config = dict(
    num_hidden_layers=12,
    hidden_size=160,
    n_experts=96,
    experts_per_token=8,
    d_expert=32,
    d_shared_expert=64,
    hidden_act='swiglu',
    moe_layers=[0, 1, 2, 3, 4, 5, 6, 7, 8, 9, 10, 11],
    router_score='sigmoid',
    normalize_top_k=True,
    routed_scale=1.0,
    balance_loss=0.0002,
    balance_bias=True,
    n_groups=4,
    groups_per_token=2,
    init_std_router=0.0302,
    lr_router=0.00104,
    num_attention_heads=2,
    num_key_value_heads=2,
    head_dim=64,
    vocab_size=8192,
    norm='rmsnorm',
    norm_place='pre',
    norm_eps=1e-05,
    positions='rope',
    rope_theta=10000.0,
    rope_fraction=1.0,
    qk_norm=False,
    attn_scale=0.125,
    tie_word_embeddings=False,
    parallel_block=False,
    init='uniform',
    init_std_qkv=0.0319,
    init_std_o=0.00728,
    init_std_up=0.0319,
    init_std_down=0.00389,
    optimizer='soap_variant',
    learning_rate=0.00523,
    beta1=0.95,
    beta2=0.95,
    weight_decay=0.091,
    lr_head=0.00831,
    max_grad_norm=1.0,
    warmup_steps=200,
    schedule='wsd',
    decay_fraction=0.555,
    decay_shape='linear',
    final_lr_fraction=0.0,
    batch_tokens=65536,
    max_seq_len=256,
    doc_mask=True,
    train_tokens=339600000,
    max_steps=5182,
    dataset='wikipedia_en',
)
Below are experts of layer 2 (counted from 0) of a mixture-of-experts language model. Rows are named router (the router's row for the expert), gate (a neuron's input weights, with its number), up (a neuron's input weights, with its number), down (a neuron's output weights, with its number) and show model dimensions 0-159. Each number is 200 + 30 x the weight over its row's rms, rounded and kept within 0 to 999.
Before each expert's rows: a language model's description of what the expert responds to; "mostly gets" lists some tokens that are sent to it at least half of the time. This comes from a sample of Wikipedia text that the model never trained on.

# expert 26
What it handles: Adjective endings and abstract civic words, such as -ic, -ial, -ical, social, political, public, government, racial disparities.
mostly gets: "ic", "ial", "ical", " government", "ual", "ity"
router,257,159,237,252,207,160,183,164,162,193,270,209,138,214,171,222,161,194,252,228,173,234,212,205,206,187,212,172,231,186,181,193,152,225,178,242,211,186,191,255,183,194,207,177,198,199,210,169,185,190,140,203,120,218,208,197,182,229,219,204,189,202,170,252,169,194,282,193,214,186,186,178,214,228,181,166,164,184,202,219,149,162,177,265,207,199,182,124,196,199,231,194,200,204,207,268,210,206,181,187,188,175,208,211,232,154,207,220,261,231,198,208,189,279,234,213,198,209,163,210,152,178,154,239,229,186,162,168,206,177,235,213,164,241,225,165,204,227,182,204,174,223,211,196,200,219,151,247,188,195,190,162,200,158,211,237,192,165,208,192
gate1,166,206,148,208,212,130,167,155,256,199,227,176,224,183,200,245,147,199,190,173,152,209,202,201,192,167,163,154,294,176,167,223,192,165,207,232,193,174,189,193,157,218,210,129,176,234,190,181,203,206,220,233,215,189,201,224,209,169,220,239,228,233,194,172,247,175,247,200,247,208,241,214,211,158,287,171,151,202,169,215,235,171,142,217,178,182,235,176,263,193,209,211,224,236,156,190,228,230,219,199,229,228,178,216,273,214,214,176,251,205,239,215,171,221,214,177,144,208,215,208,172,224,236,198,221,172,202,216,147,215,205,205,176,194,180,171,196,204,181,232,232,181,171,226,204,195,208,215,166,199,183,173,219,236,246,185,239,219,202,197
up1,207,209,179,175,143,259,192,222,207,174,195,153,210,188,205,223,241,172,195,184,211,189,202,185,248,189,183,196,170,218,173,194,182,226,173,220,212,167,186,166,218,174,131,208,187,230,247,176,225,215,250,192,185,219,196,170,119,207,202,226,185,234,174,210,180,192,181,186,211,180,167,172,192,225,183,208,227,189,234,241,182,174,197,215,239,269,256,204,171,190,228,225,181,184,225,199,238,232,210,244,200,140,205,230,140,191,171,86,188,166,202,201,177,213,212,196,177,220,154,171,152,222,190,187,218,176,198,192,216,207,205,206,173,229,182,189,202,173,222,163,216,246,270,195,226,192,235,186,236,206,239,213,167,260,213,209,193,147,296,156
down1,212,228,199,203,156,259,182,216,192,150,208,263,183,192,171,174,231,215,114,158,211,187,236,200,207,236,164,148,168,216,231,186,225,212,205,154,188,187,207,210,262,184,153,221,140,159,193,201,153,233,174,232,184,177,184,162,196,220,227,184,161,221,222,205,215,198,199,207,149,158,204,190,236,196,121,200,226,162,195,208,201,153,197,266,240,223,178,254,134,170,184,232,213,138,161,182,202,130,159,210,161,178,183,217,154,178,194,192,158,204,191,176,196,240,163,246,265,197,189,197,166,181,185,211,196,204,194,237,217,185,181,187,200,220,173,212,188,214,183,253,203,213,222,188,173,174,167,230,198,209,208,257,204,205,218,225,175,218,178,188

# expert 37
What it handles: Ordinary nouns after the, a or his, like competition, School, government, company, medal, often followed by of or plural s.
mostly gets: " School", " government", " station", " company", " building", " service"
router,242,228,219,228,270,170,140,169,197,193,244,205,157,180,176,233,241,164,267,263,247,222,230,149,235,180,203,191,208,216,195,153,192,181,196,242,226,294,233,193,186,218,190,148,228,226,208,199,238,186,187,171,140,187,230,166,187,235,197,226,207,186,185,193,194,178,222,151,189,161,208,180,210,189,154,190,151,179,207,224,224,194,144,220,230,227,208,179,258,205,230,217,223,182,189,238,199,161,221,198,201,172,156,226,221,178,198,168,236,235,181,192,261,236,197,229,197,238,177,158,199,208,168,218,235,194,197,167,208,194,246,252,149,157,179,196,240,222,149,209,152,214,217,210,223,165,188,178,180,216,233,199,192,206,203,231,189,174,208,163
gate1,214,222,213,207,176,160,201,207,217,267,241,237,208,216,192,204,216,149,225,195,221,214,211,170,220,194,182,151,253,145,231,213,199,181,222,213,166,242,209,172,198,212,156,108,165,224,155,196,216,190,171,174,176,206,191,236,247,207,194,204,248,229,218,185,231,183,168,162,186,158,207,203,197,199,200,199,172,171,196,191,180,189,157,243,175,228,192,169,280,234,306,198,222,255,195,217,180,148,214,203,234,213,179,208,188,176,227,191,191,236,222,146,199,253,169,220,163,182,215,225,194,193,215,203,215,180,227,179,240,211,228,207,183,188,198,240,194,175,221,208,105,219,127,247,168,200,208,219,169,223,206,175,205,218,227,221,235,176,238,177
up1,205,218,180,254,230,204,215,247,168,171,197,226,147,194,164,136,213,183,273,230,188,192,158,178,251,231,155,200,198,196,254,206,244,168,157,241,214,261,193,218,201,219,141,195,184,203,181,171,160,230,197,216,218,205,202,177,188,205,217,186,220,193,180,217,190,156,208,225,192,226,235,200,207,172,218,205,226,226,154,208,216,210,185,225,192,237,258,148,199,210,240,219,230,200,178,243,256,154,183,235,228,194,153,174,166,168,233,165,199,194,169,221,283,199,269,185,207,218,158,202,177,206,198,164,251,201,203,190,207,182,177,176,190,219,211,238,186,183,178,207,170,228,204,188,179,205,180,223,129,179,254,257,177,203,243,215,251,176,237,156
down1,173,234,168,238,220,259,175,208,195,181,164,194,179,183,266,177,184,191,230,171,130,246,191,128,251,284,181,199,186,176,220,238,232,163,210,217,220,148,203,183,191,251,238,205,211,168,190,179,174,209,258,225,233,202,240,190,232,246,183,191,225,177,177,195,192,144,214,208,224,230,217,192,192,204,190,236,230,192,177,159,203,156,206,154,219,196,182,239,217,184,207,176,213,209,226,128,226,236,194,191,169,175,240,226,219,181,189,148,207,175,190,194,162,178,218,193,216,200,181,205,122,157,181,213,232,223,155,214,220,216,197,168,276,249,216,189,224,242,212,212,182,213,196,195,178,241,199,199,221,175,234,204,228,233,225,249,256,230,183,211

# expert 4
What it handles: Opening quotes, brackets and parentheses, line breaks and heading marks, often in military or political text, such as ", (, [, ==.
mostly gets: " \"", " '", "(", " [", "]", " ("
router,205,241,243,194,261,151,166,190,173,197,209,140,172,153,203,267,224,172,210,190,206,208,174,216,194,173,225,180,194,205,173,156,161,211,212,224,233,253,234,195,199,234,220,196,190,133,205,182,216,212,184,193,173,197,207,122,203,217,218,198,224,179,166,192,173,210,200,188,167,197,138,223,197,241,168,203,169,185,202,210,196,191,179,247,219,227,192,166,207,197,194,235,213,184,189,202,218,193,222,213,124,175,145,210,219,160,163,254,226,208,173,163,197,211,244,210,203,238,212,158,179,167,202,234,213,187,182,178,120,199,222,256,213,195,131,151,171,212,193,165,155,208,243,160,201,185,140,221,255,282,214,192,228,200,177,213,221,194,238,179
gate0,182,261,241,228,188,186,164,206,137,208,235,203,216,173,202,179,243,173,237,200,229,259,167,198,150,219,256,163,154,190,188,241,198,196,249,198,221,181,166,218,188,218,219,185,169,167,184,185,201,163,206,213,208,208,162,196,182,227,205,154,239,199,220,220,150,234,156,187,165,163,170,155,188,239,249,199,154,226,96,213,206,179,207,224,196,222,215,178,204,238,210,178,177,199,173,234,151,248,205,201,177,174,205,185,176,196,245,214,191,226,210,102,227,156,215,242,190,203,175,184,188,217,181,190,204,159,201,147,148,233,232,254,202,227,166,186,197,221,224,205,187,205,225,208,173,219,229,211,189,251,250,175,202,153,173,189,199,210,242,219
up0,175,169,161,195,210,236,204,208,204,200,179,174,216,230,151,154,206,210,245,225,182,245,208,257,203,222,164,249,296,264,236,234,196,203,146,207,237,219,222,214,148,233,157,204,182,168,231,171,169,171,206,196,153,226,172,198,239,215,232,214,222,222,145,177,182,219,164,201,190,169,175,195,186,209,185,228,186,218,163,167,166,172,202,151,204,188,163,202,184,202,205,237,168,173,218,176,219,174,197,168,190,202,219,148,180,164,222,258,224,164,229,212,199,227,215,261,243,182,264,258,195,189,240,233,207,224,219,221,158,274,150,212,196,248,227,212,209,175,181,173,160,247,173,203,192,207,185,167,169,218,185,234,237,168,199,197,173,194,195,202
down0,217,219,161,210,178,201,204,171,240,256,211,249,221,235,245,200,239,166,191,218,180,231,211,229,213,151,179,229,179,210,193,190,170,265,166,178,238,160,136,177,236,173,253,188,240,220,179,174,229,187,192,235,186,191,276,229,221,224,160,224,174,225,224,206,238,201,194,194,231,184,225,193,258,205,186,189,227,171,147,150,163,169,236,196,197,275,144,176,255,181,200,169,139,240,215,194,198,223,168,208,167,168,192,212,224,182,221,153,194,198,198,212,204,228,184,232,234,235,205,217,223,225,196,131,267,202,186,209,214,177,237,183,179,189,168,227,210,152,211,228,193,216,227,204,205,128,229,204,227,200,218,139,186,195,196,188,228,208,184,168

# expert 8
What it handles: Plural endings and nouns for groups of people or media, such as women, Americans, members, film, music, and final word-piece endings.
mostly gets: " film", " men", " music", " town", " Music", " song"
router,251,208,223,195,242,161,173,181,122,137,201,235,191,216,158,239,194,159,264,203,227,197,198,202,225,194,174,217,242,215,215,159,171,217,127,243,213,251,238,190,171,180,201,175,215,205,213,191,239,251,175,170,166,192,234,194,212,205,192,240,239,169,170,229,196,170,163,162,221,206,196,196,206,212,154,184,187,156,184,228,204,180,177,230,250,205,171,148,245,224,237,209,230,198,179,268,233,176,246,139,178,190,190,211,236,183,185,192,196,232,182,208,231,230,209,270,187,177,173,201,166,157,183,205,221,194,196,214,174,211,233,225,158,150,168,223,220,191,167,142,182,259,235,207,212,222,207,196,214,216,236,166,200,187,223,234,207,130,203,198
gate0,160,200,210,221,177,218,218,217,159,210,172,180,174,247,179,156,223,189,196,214,164,215,158,184,209,184,171,193,233,180,200,137,204,183,161,213,213,194,213,209,189,196,280,255,239,206,183,234,204,237,247,154,207,146,191,209,238,226,223,272,224,179,204,179,263,248,183,177,205,195,158,185,224,166,171,241,206,204,182,273,177,231,239,233,208,185,168,191,232,169,228,178,177,194,134,188,196,207,260,187,194,188,176,270,155,181,230,197,213,171,248,230,171,200,169,201,210,195,109,183,207,213,198,211,199,195,181,196,202,166,195,222,185,214,204,236,195,195,178,158,156,195,196,229,193,217,210,129,255,239,266,197,222,224,166,171,214,228,205,210
up0,242,214,218,208,188,200,214,222,222,245,177,161,181,88,174,182,145,245,247,191,213,182,183,171,257,230,167,202,210,184,190,209,198,223,192,245,179,223,196,214,215,231,186,182,183,186,239,225,218,140,224,172,174,233,155,226,212,212,170,229,186,266,228,195,233,167,168,165,211,148,174,235,199,156,220,197,223,188,168,180,194,239,237,229,224,207,176,176,275,170,216,206,247,238,226,198,182,180,244,225,220,191,226,208,188,175,226,169,171,204,183,187,270,176,208,242,255,199,185,234,179,156,219,211,230,201,213,150,188,208,207,171,210,199,247,217,192,155,190,196,193,261,221,196,213,158,216,249,170,201,230,223,130,197,200,209,190,208,192,141
down0,170,238,190,184,166,208,171,194,215,196,265,262,175,231,179,200,257,209,185,175,205,198,212,243,220,229,191,213,215,176,212,185,191,179,215,118,257,177,222,276,191,206,161,198,196,218,175,166,175,187,158,221,199,241,188,122,186,167,209,183,210,214,187,235,215,259,210,157,210,191,245,207,239,241,214,214,219,202,189,199,195,188,193,265,212,216,174,230,190,239,196,203,178,161,178,184,218,151,205,242,170,215,211,253,203,194,251,212,193,176,199,148,142,215,181,167,178,187,149,238,245,230,237,247,179,244,169,206,184,138,220,215,154,217,173,216,174,215,231,230,209,165,165,240,168,195,176,221,226,199,205,189,170,171,256,199,180,190,203,261